config.toml
n_experts = 64
hidden_act = "squared_relu"
moe_layers = [0, 1, 2, 3, 4, 5, 6, 7, 8, 9, 10]
lr_router = 0.000915
optimizer = "muon_variant"
beta1 = 0.95
lr_head = 0.00408
max_seq_len = 512
doc_mask = true
Below are experts of layer 8 (counted from 0) of a mixture-of-experts language model. Rows are named down (a neuron's output weights, with its number) and show model dimensions 128-191. Each number is 128 + 24 x the weight over its row's rms, rounded and kept within 0 to 255.
Before each expert's rows: "comes before" lists some tokens at least twice as common just after its tokens as in all text. This comes from a sample of Wikipedia text that the model never trained on. Tokens count by the router's weight.

# expert 44
comes before: "and ", "in ", "of ", "for ", "to ", "from "
down0 [127 146 115 109 125 135 127 149 105 132 113 135 120 100 122  95 126 139 117 143 113 152 160 140 137 128  80 155  77 136 131 118 115 101 154 140 202 121 130 136 147 143 173 154 166 102 121 175 136 146 115  91 155 125 126 142 100 103 142 117  90 117 119 122]
down1 [179  98 137 137 128 134 112 148 129 129 163 145 128 151 113 153  94 132 149 126  90 114 116 109 139 117 129 135 135 158 159 127 113 134 158 117 142 139 117 119 130 145 132 115 109 130 133  75 112 117 116 125  99 153 145 150  97 116 136 105  59 108  61 148]
down2 [112 164 113 148  98 107 150 135 104 116 154 116  98 118 116 130 158 149 123 128 159 114 169 120 146 151 155  72 114 130 170 123 179 125 136 132 158 152 113 182 121 151 123 128 122 116 102 129 141 141 167  76 128 141  85 148 125  89  80 107 112 158 150 141]
down3 [132  93 126 145 132 115  90 128 115  96 106 128 111 147 110 136 212 131 143 150 106 124 186 108 108 106 140  83 103 123 149  82 125 120 143 154 121  92 108 106 162 144 199 142 108 125 125 119 176 131 102 145  98 135 124 142 149 111 119 143  94 161 139 141]
down4 [113  88  90 136 103 129 142 124 131 132 125  61 106 120 126 131 135 101  98 101 121 133 176 116 118 135 151 144 110 110  75 133 176 149 153 116 152 122 144 143 104 117 103 114 123 142 112 106 115 163 109 116 149 174 112 184 126 131 131 150 129 152 150 127]
down5 [156  91 143 101 121  80 145 137 156 119 145 143 100 157 135 181 112 154 105 109  78 131 123 104  94 106 181  92 122 116 110 143 124 107 140  95 123 121 163 125 129 127  94 146 127 140 111 151 129 100 130 173 163 151 131 104 104 136 168  84 156 142 107  84]
down6 [106  88 140  68 135 131  92 178 106 191 107 138 162 145 138 124 125 101 118 155 115 136  95 109  93 136 111 108 151 150 161 139 104 102 125 113  79 138 143 169 176 144 131 146 114 171 117 161 129 128 164 149 125 161 165 127 151 156 121 144 108 154 123 134]

# expert 17
comes before: "was ", "is ", "were ", "are ", "had ", "has "
down0 [124 139 132 124 118 130 108 134 131 143 139 162 132  58 106 173 145 137 107  94 151 129 123 129 138 105 118 125 140  92 155 156 139 130 122 118  99 107 137 106 100 130 133 140 104 101  79 107  95 165 131 162  86 107 102  97 117 161 110  94 174 139 132 113]
down1 [121 135 117 140 136  82 125 142 129 115 143  97 132 137 141 143 151  84 136 127 102 126 101 127 110 154 165 164  84 134  70 169 117 109 135 128 125 119 142 141 129 146 141 122 125 143 132 158 137 124 177 110 130 125 130 165 130 142 121 102 126 106 138 123]
down2 [155 105 119 135  77 134 159 130 111 101 137 100 141 116 139 145 116 183 143 151 178 168 112 121 135 134 140 115 115 150 113 149 164  87 158 106 131 119 122 118 112 150  89 146 163  95 193 110  79  95 147 104 100 123 118 164 145 117 121 115  99 128 136 124]
down3 [157 137 111 122 125 119 115  97 143 124 145 139 128  91 182 166 109 169 106 135 164 129 158 133 167 102 120 105 127 121 113  97 179  96 201 145 122 164 111 120 126 137 151  85 174  71 120 139 149  89 110 126 144 107 103 149 100 146 103 128 179 145 143 151]
down4 [ 87 137 134 178 133 101 143 121 145 126 111  93 108 151  86 112 133 120 154 112 126 135 153 147 130 134 122 109 131 159 164 135 132 134 122 100 122 135 139 145 127 163 116 136 153 117 111 164 109 143 177 146 169 126 149 150 140 109 108 125 123  79 125  86]
down5 [143 148 154 138 128  85 103 113 113 148 142 121 161 125 142  91 146  95 162 125 169 118  85 121 134 151 122 105 149 126  95 158 106 116 103 114 143 128 120 122 142 103 129 156 121 180 133 152 120 148 110 112 142 108 162 123 114 137 123  95  85 128  82 140]
down6 [ 84 121 149 111 152 152 109  84 133  94 153 123 130 117 131 167 131 152 121 112 129 110 116 120 113 118  87 138 140 116 155 144  96 109 134 112 137 126 133 129 103  90 132 121 126 100 140  95 118 160 160 128 159 120 125 131 157 157 131  90 119 140 145 140]

# expert 60
comes before: " ", "0 ", "1", "1 ", "0", "2"
down0 [116 132 135 118 167 147 134 163 165 122 139  90 113 157  97 125  94 121 115 115 120 150 163  86 175 125 138 136 158 101  76 157 121  96 116 112 133 111 132 107  98 139 109 161 112 103 107 119 126  97 104 128 133  95 106 117 109 131 133  90 147 160  81 123]
down1 [103 158 136 131 114 128 111 165 122 132 155 131 138 107 109 142 153 152 124 132 132 118 153 152 113 142 139  98 148 110 139 118 117 119 112 121 163 170 108 131 118 138  90 192 102 143 160 119 172 175 119  60 148 113 132 121 133  98 126 119 110 122  86 118]
down2 [ 71 131 158 163 153 124 170 109 107 130 142 113  81 174  89 124 130 124 160 119 147 111  89 128 149  98 104 138 130 137 152 124 133  98 127  91  93 148 122 106 113 115 129 113 124 110  96 144  57 110 105 107 107 125 121  90  88  90 168 122 150 135 117  93]
down3 [123 107 131 102 103 130 192 138  85 139 162 119 125 166 144 103 112 125 165  86 122 147 120 152 134 119 144 152 133 166 161 110 106 123  82 122 160 154 113 112 101 176 168 124 130 166 120 119 106 123 131  95 119  95  75 143 145 131 101  80 123 142 112 102]
down4 [ 99  84 135 121  93 146 103 145 136 116 120 118 129 146 162 112 160  63  99 129 120 113 108 141 122 133 129 152 120  91 153 134  82 101  86  93 112 116 170  78 138 129  93 136 144 103 136 139 178 135 106 129 101  98 140 142 137 123 174 131 154 133 117 110]
down5 [127 102 102 132 132 129 124  92 146  89 122 160 159 120 127 109 159  78  96 104 122 143 138 111 148 115 139 141 133 152 122 158 103 121 137 134 104 137 131 138 128 142 109 105 144 108 136 159 102 113  84 130 146  57 113 120 131 155 139 163 169 124  96 128]
down6 [120 131 171 109 157 118 137 109 166 165 162 117 159 140 120 145 114  92 108 106 117 110 143 133 158 150  95 135 123 145 123 138 141 138 170 109 143  90 135 160 135 128 140 132  82 124 178 131 127 140 120 175  91 134 111 124 137 131 158 129 106 150 192 178]

# expert 3
comes before: "of ", "and ", "in ", "to ", "for ", "from "
down0 [140 123 171 129 131 144 124 133 148  99 106 113 151 131 108 124 147 110  70 158  94 134 110 114  81 140  51 123 162  99 126 110 114 120 147 133 101 139 129 170 156 149 131 114 126 134  83 115 161 102 136 152 128  82 141  73 117 183 163 169 162 141 124 144]
down1 [ 87 189 105 122  86 112 124 151 168  96 117 159 196 142 149 143 127 134 159 127  92 175 134 115 129 177 138 188 141 154 115  83 165 134 135 124 102 115 145 104 142 136 136 104 140 138 118 128 105 144 105 131 117 188 110 106  89 145 121 126 138 106 101 139]
down2 [112 165 158 153 109 135 141 111  71 130  54 142 166 114 133  98  96 128  61 104 170 151 133 169 123 119 186 162 117 157 134  95 111 126 155 116 136 134 154 113 130 127 107 112 131 156 102 130 123 117 117  95 154 141 135 151 127 159 148 107 151 122 156 123]
down3 [140 117 102 114 139 112 119 116  95 135 123 119 152  77 137 122  79 107 144 121 126 119 141 163 118 119 139 139 176 132 116 158 130 149 107 142 150 116 157 110 146 131 145  95 158  99 120  98 151 152 151 126 128 111 160 123 140 159 134  97 123  69 143 128]
down4 [167  88 141 102  97 142  63 150 134 120 127  76 124 153  94 187 100 114 159 103  93 120 150 154 159 117 118 123 113 156 141 111 129 162 157 152 106 154 105 139 109 121 117 109 109 139 146  96 105 127 129 144 158 136 137 139 120 139  91 119 113 154 153 119]
down5 [121 114 119  93 150 141 123 118 175 136 126 168 135 146 140 146 118 147 119  75 148 143 135 108 152 151 159 102 195 122 106 153 125 141 152 142 159 129 131 131 114 127 137  95 119  95 114 149 143 143 139  92 155 150 128 134 121 136 128 125 160 142 157 110]
down6 [104 124 127 140 129 148  89 139 101 160 144  89 114 140  87  96 153 107 108 128 138  91 146 132 116  92 152 108 124 116 176 122 139 125 133 186 146 141 122 129 138 139 114 155 126 133 155 119 119 125 131 122 135 104 161  95 150  82  89 149  96 117 137 151]

# expert 18
comes before: "the ", "a ", "an ", ": ", "his ", "two "
down0 [101 103 139 142 135 134 121 126 140 122 160  97 126 142 132 137 153  68 150 108 114 175 106 111 114 157 136 124 135 137 109 136 138 147 139 131 158 141 143 162 151  79 117 154 110 149 144 104 153 123 115 139 122 127 145 124 132 140  67 138 146 122 110 149]
down1 [125  93 123 117 151 109 126 135 148 102 152 174 126  83 120 110 130  87 125 145 118 106 110 122 129 120 111 122 114 161  76 128 131 134 137 142 117  92 147 110 115 123 134 128 109  77 164 107 162 118 131  95 159  81 152 150 127 108 150 116 119 140 142 129]
down2 [134 145 136 121 174 116  93 107  94  87 138 176 141 108  84 135 174 111 112 103 118 176 120 136 169 114 110 129 147 129  84 120 136 123 124 115 155 134  68  98 171 110 149  76 167 130 123 164 142 127 105 124 103 133 133 143 154 130 139 162 144 107 156 127]
down3 [130 152  80 109 136 128 121 117 165 138 149 160  97 124 168 119 114 125 139 119 157 109 111 105 109 114 124 147 132  92 120 124 148  86 117 180 131 115 142 136 155 150 151 142 155 172 103 135 123  78 125 127 131 171 150 134 137  93 147 122 151 132 152 109]
down4 [114 110 140  97 166  85 126 113 121 131 106 168 148 135 107  84 148 143 174 113 200 134 121 118  97 128 120 145 116 114  96 147 115 148 116 137 133 102  81 159 162 140 123 132 132 104  91 124 109 140 100 116 110  94 122 102 127 146 149 119 124 142 117 146]
down5 [128 123 140 113 153  93 138 110 124 178 108 119 125 110 131 115  93 123 143 132 108 125 125 131 118 101 100 132 117 131 141 136 125 146 114 131 125 135 135 117 101 128 130 171 139 153 121 148 166  94 130 131 115 104 122 112  90 126 121 125 147 134 112 140]
down6 [154 141 142  85 149  92 117 114 128 145  68 153  90 130 122 140 194 136 162 107 138 147 139 131 161 127 107 121 131 144 139 134 134 133 118 134 124 142 139 116  84 152 152 157 175 105 125 148 128 134  88 120 146 150 129 128  95 112 136 161 119 119 121 103]

# expert 49
comes before: "The ", "In ", "He ", "It ", "= ", "This "
down0 [124 144  83 127 136 110 106 165 116 187 121 130 111 104  88 149 155 123 109 169 151 134 113 112 162 158 146 103 156 125 165 123 117 136 104  99 115 130 128  95 119 142 132 134 111 111  94 108 119 134 119 151 154 108  98 132  84  76 164 120 152 112 164 112]
down1 [ 73 156 136 140 118 131 136 144  79 155 167 176 104 130 125 169  68 151 102 134 171  94 146 131 124 118 157 139 195 151 120  98 104 118 141 133 133 101 169 159 148 149 112 148 118 130 140 133  99 147  99 121 126 182  82 105 111 131 131 156 136 106 134 145]
down2 [144 118 164 121 137  95 116 165 129 123  91 102  93 114 164 128 117 158 124 147 146 115 190 134 129 119 128 116 119 113 109 114 120 104 124 141 133 142 101 108 121 149 178  86 136 126 140  95 153 125 124 123 149 146 158 137 147 148 121 101 130 149 156 147]
down3 [108  82 108 118 159 138 166 129 116 104 149 192 145 146 132 119  83 151 150 148 115 111 119  81 147 105 152 155 124  98 135 124 145 100 146 114 156 184 100  93 141 131  95 103 147 110 120 108 118 103 162 129 103 158 113  80  84 144 139 109 171 122 141 144]
down4 [145 115 134 160 123 137 147 119 146 124 101 115 110 115 133 102 134 122 172  56 107 130 157 148 115 104  77 130 115  85 112 157 117 126 133 112 130 110 116 118 105 147 148 115 130 149 179 157 118 149 104 100 134 114 167 160 110 149 169 112 162 116 123 113]
down5 [182 138  78 133 139 111 156 148  84  91 136 129 125  91 132 162 152 138 173 162 121 115 130 146 142 142 128 136 155 137 113 102  86 143 128 146 136 132 125 128  96 144  99  89 171 129 134 118 129 112  91 112 154 160 159 118 124 152 120 177 127 160 117 130]
down6 [128 138 124 112 112 127 140 175 125 121 176  87 155 120 127 104 160 141 107 134  80 123 129 100 122 142 131 159 155 121 133  92 127 101 152 117 103 141 139 145 151 116 100 140 125 107 162 139 148 121 125 160  88 110 161 150 107 155 158  95 117 106 152 136]

# expert 48
comes before: " ", "0 ", "\"", "Total ", "1 ", "Candidate "
down0 [ 84 144 149 156  74 155 154 153 160 162 139 141 150 107 150 125 116 134 109 209 139 120 143 128 144 108 132 151 125  73 111  95 119 167 103 136 122  94 126 118 159 156 142 126 116 117  97  95 129 117  82 134 147 171 103 160 157 127  93  99 116  96 156 145]
down1 [138 132  99  93 137 116 119 132 141 130 146 145 137 134 119 115 101 156 109 105 105 112 128 123 147 127 109 152 168 168  84 140 157 158 114 127 144 126 111 183 102 135 139 108 152 119 121 128 141 114 178 137 138 132 124 126 123 129 161  96 141 159 133  99]
down2 [116 102 136 134  96 116  85 139 167 126  97 118 122 116 156 148 153 117 133 109  99 128 146 111 149 136 151 128 115 129 109 137 130 134 144 101  95 110 114 139 132 109 151 153 155 124 107 129 167 130  92 151 182 115 154  74 136 161 148 150 108 155 162  96]
down3 [137 143 174 149 151 164 134 135 123 147 134 113 124 109 130 120 127 129  95 112 145 116 127  73 144  93 145 157 142 115 131 130 118 132 144  80 140  97 178 118 110 127 135 141 140 105  84 126 113 169 119 117 120 159 140 111 130 136 101 138 139  69 114  98]
down4 [144 102 142  78 155 153 127 118 130 114 151 102 109 119 179 129  55 120 119 135 125 149 125 146 111 134 137  95  89  99 124 183 167 128 145  87 162 132  69 120 127 138 114 147 136 131 111 108 154 146 144 112 158 129 174 143 150 125 152 130 112 131 135 159]
down5 [175 148 145 126  98 130 161 188 144 122 115 166 122 134 132 101 118  82 111 111 158 121 126 109 160 127 147 151 133 114 154 196 128 123 174  94 152 151 139 122  91 138 110  95 109 132 129 160 118  73 129 132 121  99 158 140 119 126 135 149  91 120 137 182]
down6 [ 67 130 107 117 154 134 112 113 113 143 133 128 169 108 143  88  95 123 115 128 132 146 131 123 131 117 105  97 105 175 167 130 126 170 140 125  57 138 122 133 134  99 131 147 110 151 126 122 156 132 204  81 166 129 115 139 113 131 128 176 155 165 156 110]

# expert 39
comes before: "==", "===", "\n", "The ", "In ", "\n\n"
down0 [136 117 128 133 136 165 157 166 109 141 164 110 156 142 116 123 143 133 116 114 121 105 152 148 129 153 102 131 142 147 121  85 133 120  86 157 126 188 158 163  87 116  66 164 149 139 137 140 121 120 139 104 137 122 118 129 147 103 115 133 106 133 178 190]
down1 [119 126 102  85 149 109 156 156 126 117 128 124  90  94 133 155 125 103 164 109 127 110 121 163 115 121 149 137 109 149 137 152  91 166 126 107 131 120  97 155 115  92 131 110 120 125 179 117 100 105 152 142 132 106 111 113 112 160 104 161  94 119 105 136]
down2 [142 101 131 126 124 116  98  93 118 134 143 122 126 112 166 127  85 144 134 143 129 115 113 174 121 130  90 109 194 127 136 142  87 150 116 145 116  97 116 147 114 164 135 166 126  77  83 125 103 166  91 122 107 128 117 103 131 123  93 155  80 118 100 142]
down3 [145  68 137 112 139 168 125 161 158 144 108 133 100 121 186 103 164 101 139 141 113  98 148 128 145 100 120  80 127 168 158 145 106 126 128 125 165 128 113  95 136 125 107 105 134 113 118 148 154 125 120 136 131 143 132 134 138 121 161 138 170 127 155 127]
down4 [ 71  78 101 107 113 150 100 130 133 116 127 119 133 182 151 103 133 121 102 130 141 152 103 138 112 117 153 129 124  90 144 147 165 107 111 121  78 107 164 165 151 143 162 111 114 147 138 158 129 120 110 136 100  71 174 100  96 115 114  94 161 102 120 121]
down5 [ 89  84 132 116 184 135 128 117  88 121  95 169 124 109 121 123  68 127  79 170  79 102 100 148 111 121 121 149 113 149 131 103 134 133  94 119 142 139 102 169 126  88 140 155 100  91 151 142  94 164 109 101 148 142 108 131 157 158 112 149 139 139 122 145]
down6 [ 99 142 172 135 139 134  98 120 118 155 190 132 115 104 120 104  73 131 144 129 138 114 161 111  88 109 150 169 118 160 154 200 150 136 117 131 106 137 110 166 116 103 162 144 168  98  91 140 113 134 130 110 155 135 117 111 151 106 113 137 119 105 128 134]

# expert 21
comes before: "s ", "The ", "P", "also", "List ", "t "
down0 [150 133 150  97  99 164 121 148 169 144  84 126 167 131 119 111  99 129 117  91 133  96 130 153 129 121 159  96 147 104 129 142 137 145 136  86 104 155  87 133 102 159  97  69 124 157 130 119 107 166 131 149 148 129 119 135 138 132 130  92 122 131 114  99]
down1 [179 102 127 100 148 138 154 127 123  68 104 119 108 138 113 136 143 143 145 112 154 130 181 122 169 108 160 166 135 144 130 186 130  97 120 156 131 140 138 132 145 122 112 121 140 114 146 146 170 182 120 131 134 126 104 122 177 133 129 138 107  93 104 125]
down2 [113 106 165 157  87 122 119 146 107 120 119 126 156 142 108  94 150 100 127 139 118  71 138 151 120  91  96 167 133 151 160 123 135 125 120 121 164 103 120 129 157 170 148 115 116  88 133 131 144 154 115 108 133 152 149  83 154 130 170 111  95 111 120 110]
down3 [180 128 127 136 154 113  94 149 175 113 156 139 130 104  77  92 109 103 145 132 151 126 120 121 132 144 120 156 103 133 181 116 150 118 164 163 163 141 146  71 154 108 137 119 115 115 136 135 121 150 125 135  88 145  95 129  90 140 133 115 163 100 122 148]
down4 [120 135 181 176 134 118 141 119  91 127 117 153  72 123 182  88 134  65  97  92 114 152 163 167  88 119 166 199 174 103 118 126 137 124 159 110  64 151  99 156 118 161 124 134 160  93  91 100 127 159 100 120 108 121 140 171 123 100 112 108 157 141 130 105]
down5 [124 158 166 133 138 131 137 154 142 122 126 114 140 137 127 138 124 174 160 142 130 137 153 119 118 157 124  99 114 162 125 146 119  83 142 121 148 159 106 115 119 149 102 137 103 130 118 112 140 174 128 141 127 187 144 159 129 123 102 146 113 140 143  98]
down6 [152 127 136 138 165 102 100 138 122 149 131 125 117 150 111 119 125  93 120  80 133 142 124 128 139 126 120 165 135 135 129  79 142  96 165 162 101 149 155 114  90 115 122  92 146 136 145 128 129  97 106  73  98 152 110 136 126 133 111 122 142 128 122 137]

# expert 40
comes before: "and ", "of ", "in ", "(", "to ", "on "
down0 [161 181 119 141 153 149 122 116 131 127 168 132 151 123 170  91 178 122 112 128 109 132 120 107 146 143 162 141 127 145 130 134 148 112 119 133 153 156 101 131 136 112 134 137 114 104 103  76  98 150 133 120 132 150 136 104 161 139 157  88 150 150 130 140]
down1 [189 145 113 144 123 147 122 149 103  82 179 142 179 124 105 106 112 134 124 164 107 133  80 126 135 153 131 146 119 119 109  92 129  94 129 122 116 132 127 144 104 171 109 170 131 119 107 101  79 102 113 121 120  96 132 158 210 137 153 100 148  94 144  76]
down2 [119  99 111 100 141 129 104  79  95  79 159 126 136  88 124 151 115 133 167 111 170 153 171 176 116 134  92 108 120 130 129 186 117 162  95 109 149 116 163 142 127  98 148 127 145  98 130  82  95 104 160 146 175 114  98 161 183 166 140 116 110  79 184 137]
down3 [117  88 184 126 109 142 117 114 117 118  96 115 113 146 124 159 135 140 145 147 156 121 120  93 142  86 132 140 150  93 122 121 133 132  94 109 162 131 118 124  91 104 159 191 102  93 131 123 148 118 113 181 112 101  89 101 121 156 162 123 162  91 103 134]
down4 [172 125 153 127 151 154 114 129 142 198 146 102 139 110  98 126 163 135 110 101 128 186 104 149 121 107 134 131 160 111 124 155 137 126 158 121 106 140 129 134 122  91 155 139 129 124 142 124 155  82 100 104 143 164 147 133 165 123 106 127 136 114 139 105]
down5 [135 143 172  98 127 129  83 131 127  73 155 160 103  91 126 139 134 181 140 136 130 115 140 145 117 122 152 127 137 117 139 147 168 125 109 155 150 115 109 105 140 147 110 140 160 127 160 113 125 114 149 158  98 154 123 124 134 158 165 116  99 132 150 178]
down6 [148 154 132 104 125 146 125 138 174  55  87 106 102 105 126 138 117 123 104 148 107 108 169 145  98 118 124 116 167 152 147 141 130 106 116 137 123 132 144 131 100 133 103 115 117 125 138 135  95 116  99 177 101 158 142 154 162 153 112  98 126  99 167 108]

# expert 19
comes before: "of ", "in ", "(", "for ", "and ", "to "
down0 [ 94 104 140  90 144 129 167 135 154 150 110 117 196 106 167 124 147 127 147 122  93 144 119  94 161 172 123 115 122 116 123 132  93 112 113 139  87 131 149 116 126  95 153 123 152 121  73 199 137  85 102 132 117 105 121 141 146 108 132 149 162 135 150 160]
down1 [132 143 102 105 124  87 143 175 109 125 116 131 156 150 145 123  94 137 132 143 112 140 112 126 104 130 143 119 129 105  92 117 133 149 148 121 130 113 123 126 111 131 116 118 122 135 166 215 105 156 111 124 151  86 136 118 139 146 136 131  96  86 141 181]
down2 [137  81 138 158 152 119 124 114  98 145 153 123 107 127 108 123 108  99 126  96 157 161 143 152 135 133 109 143 108 121 117 143  86 155 185 161 160 122 184 127 119  96 149 114 136 146 157 107 111 123 130 120  99 101  99 145 120 148 116 175  99 127 100 151]
down3 [140 149 148 132 154 125 105 103 126 139 139 144  73 154 128 120 142 157  98 141 107  96 139  88 159 127  98 129 132 144 133 147 156  94 116 193 166 128 136 126  94 146 122 144 150 137 126 123  90 115 122 181  89 124 119 129 106 144  70 136 148  96 136 140]
down4 [113 148 123 118 131 174 104 130 159 133 109 129 127 122 185 121  76 124 111 142 144 154 122 105 159 148 163 107 131 150 136 133 112 102  89 134 142 142  97 100 120 165 115 111  91 164 169 130 100 129 136 134 125 115 104 105 114  99 125 116 134 144 104 194]
down5 [125 153 116 128 115 120 114 161 121 157 187 140 180 129 160  94 158 130 163 127 178 139 119 129 142  77 124 136 110 120  58 141 154 149  77 120 151 116 109 132 132  90 160 127  84  93 163 137 126 108 129 118 171 141 148 135 171 132 110 173  84 132 113 137]
down6 [157  94 128 132 144 125 118 136 160 132 126 111  85 144  86  85 147 102 127 153 104 133  98 129 143 108 136 120 140 148 128 133 145 117 147 143 100 128 133  83 164 150 148 109 147 112  95  98 107 105 145 149 131 150  95 128 138 156 118 110 146 100 136 116]

# expert 12
comes before: "the ", "201", "202", "200", ", ", "199"
down0 [153 132 160 107 117 136 119 136  94 132 162 136 134  92 138  96 149 124 122  89  73 123 133 131 105 114 141 123 131 135 135 139 112 102 133 140 106 166 148 125 122 158 152 159 165 133  72 123 130 136  69 138 126 119 161 123  81 108 106 121 115 136 112  94]
down1 [111 111 114 119  88 178 156 146 131 185 117 165 113 115 109 165 170 157 133 112 119 148 146 112 128 137  98 198 166 154 167 134 149 101 162  70 124 121 138 111  85  85 157 144 134 105 134 133 141 109 143 123 146 118 108 111 120 151 141 120 142 133 114 123]
down2 [140  87 155 129 181 121 104  80 132 105 123 139 145 168 130 109 100 146 125 111 127 127 153 114 124  76 128  76 143 139 118  93 111 159 152 153 147 163 142 170 133 163 149 136 148 126 114 119 158 121 113  95 143 122 167 103 106  99 101 126 133  94 132 163]
down3 [ 93 135 124 134 134 158 152 102 120 130  87 130 114 125  77 130 121 114  91 114 137 116 169 132 151 106 120 125  99 112 147 112  97 131 169 105 107 115 156 119 139 108 141 143 106 135 157 182 180 137 158 173 142  96 141 150 126 140 134 127 128 128 131 144]
down4 [140  88 108 110 129 108 113 125 141  98 136  92 141 171 120 137 113 122 164 128 141 108 143 162 123 103 139 108 156 131 123 151 152 117 167 141 112 104 111 124 142 127 138 150 150 117 111 155 125 113 140 160 121 133  74  75 108 136 102 146 125 134 159 160]
down5 [110 111 143 106 183 115 138 106 126 117 126  97 191 144  83 121 146 107 154 106 149  98 165  81 108 109 137 162 173 132 117 136 112 142 142 101 119 117  93 133 135 109 126 189 103 119 121 124  93  93 149 116 139 182 184 148 125 140 115 140 127 132 130 157]
down6 [127 144 139  94 127 166 124 117 115  87 170 147 122 130 149 161 144 116 151  90  90 126 101 141 110 131 145 106  88 121 186 154 122 145 128 133 149 151 131 184 127 137 172 163 132 106 109 138 117  92 105 159 123 134 150 137 116 138 157 121 106 112  66  93]

# expert 61
comes before: "the ", "a ", "201", "200", "N ", "199"
down0 [142 152 141 149 127 186 123 160 135  95 131 132 129 107 118 133 105 121 147  89  90 112 118 133 139 140  98 150 112 123 141 158 112 140 144 114 167 131 115 170 105 128 154 135 104  95  98 134 158 142 108 136 136 131 113 116 175 146 102 154 126 124 120 125]
down1 [124 156 114 113 166 127  93 155 147 179 107 103 122 137 132 166 160  84  88 136 105 155 147 132 102 126 103 131 166 132 104 123 149 144 121  98 149 151 109 120 147  82 125 147  61 149 119 121 119  89 159 147 151 166 165 120 107 146 147 112 125 128 149 127]
down2 [126 106 109 150 149 131  96 149 113 116 105 112 145 164 183 131 120 154 149 116 124  98 142  95 131 174 132 120  97 137 132 112 174 155 149 178 167  97 102 114 111 123  97 162 120 190 142 150 113 172 169 126 132 144 147 147 132 140 149 106 130  95 142 133]
down3 [153 134 165 136 127 152 147 165 118 135 111 133 180 119 147 117 171 147 148  98  89 127 148 108 132 166  97 129 137 164 108 160 162  87 116  92 140 139 151 109 134 101  90 147 151  91 144 120 173 146 108 159 111 152 123 134 140 130 147 142 115 195  91 113]
down4 [134 172 114 149 144 139 124 117 137 167 103 102 132 141 160 121 140 129 126 166 113  85 145 104 102 125 132 121 119 133  92 117 129  99 156 111 127 119 140 163 140 122 137 105 113 157 122 186 126 121 143 116 139 131 126 110 128 149 134 115 111 127 167  81]
down5 [145 112 144 139 112 101 107  93  97  95  97 146 112 141  94 117 168 160 119 125 138 128 115 124  98 107  70 137 140 103 171 160 118 122  91  78 143 136 152 135 132 100  95 143 102 132 117 162 133 100 159 121 145  92 124 136  96 127 119 143 166 139 134 177]
down6 [101 127 166  93  98 140 161 143  99  85 137 149 136 112 170 143 134  97 114 131 132 157 152 109 135 122 134 100 132 143 110 142 113 121 172 162 115 128 117  94 149  69 141 122 128 122 120 116  81 131  97 130 149 108 117 147 109 154 109 138 173 129 159 149]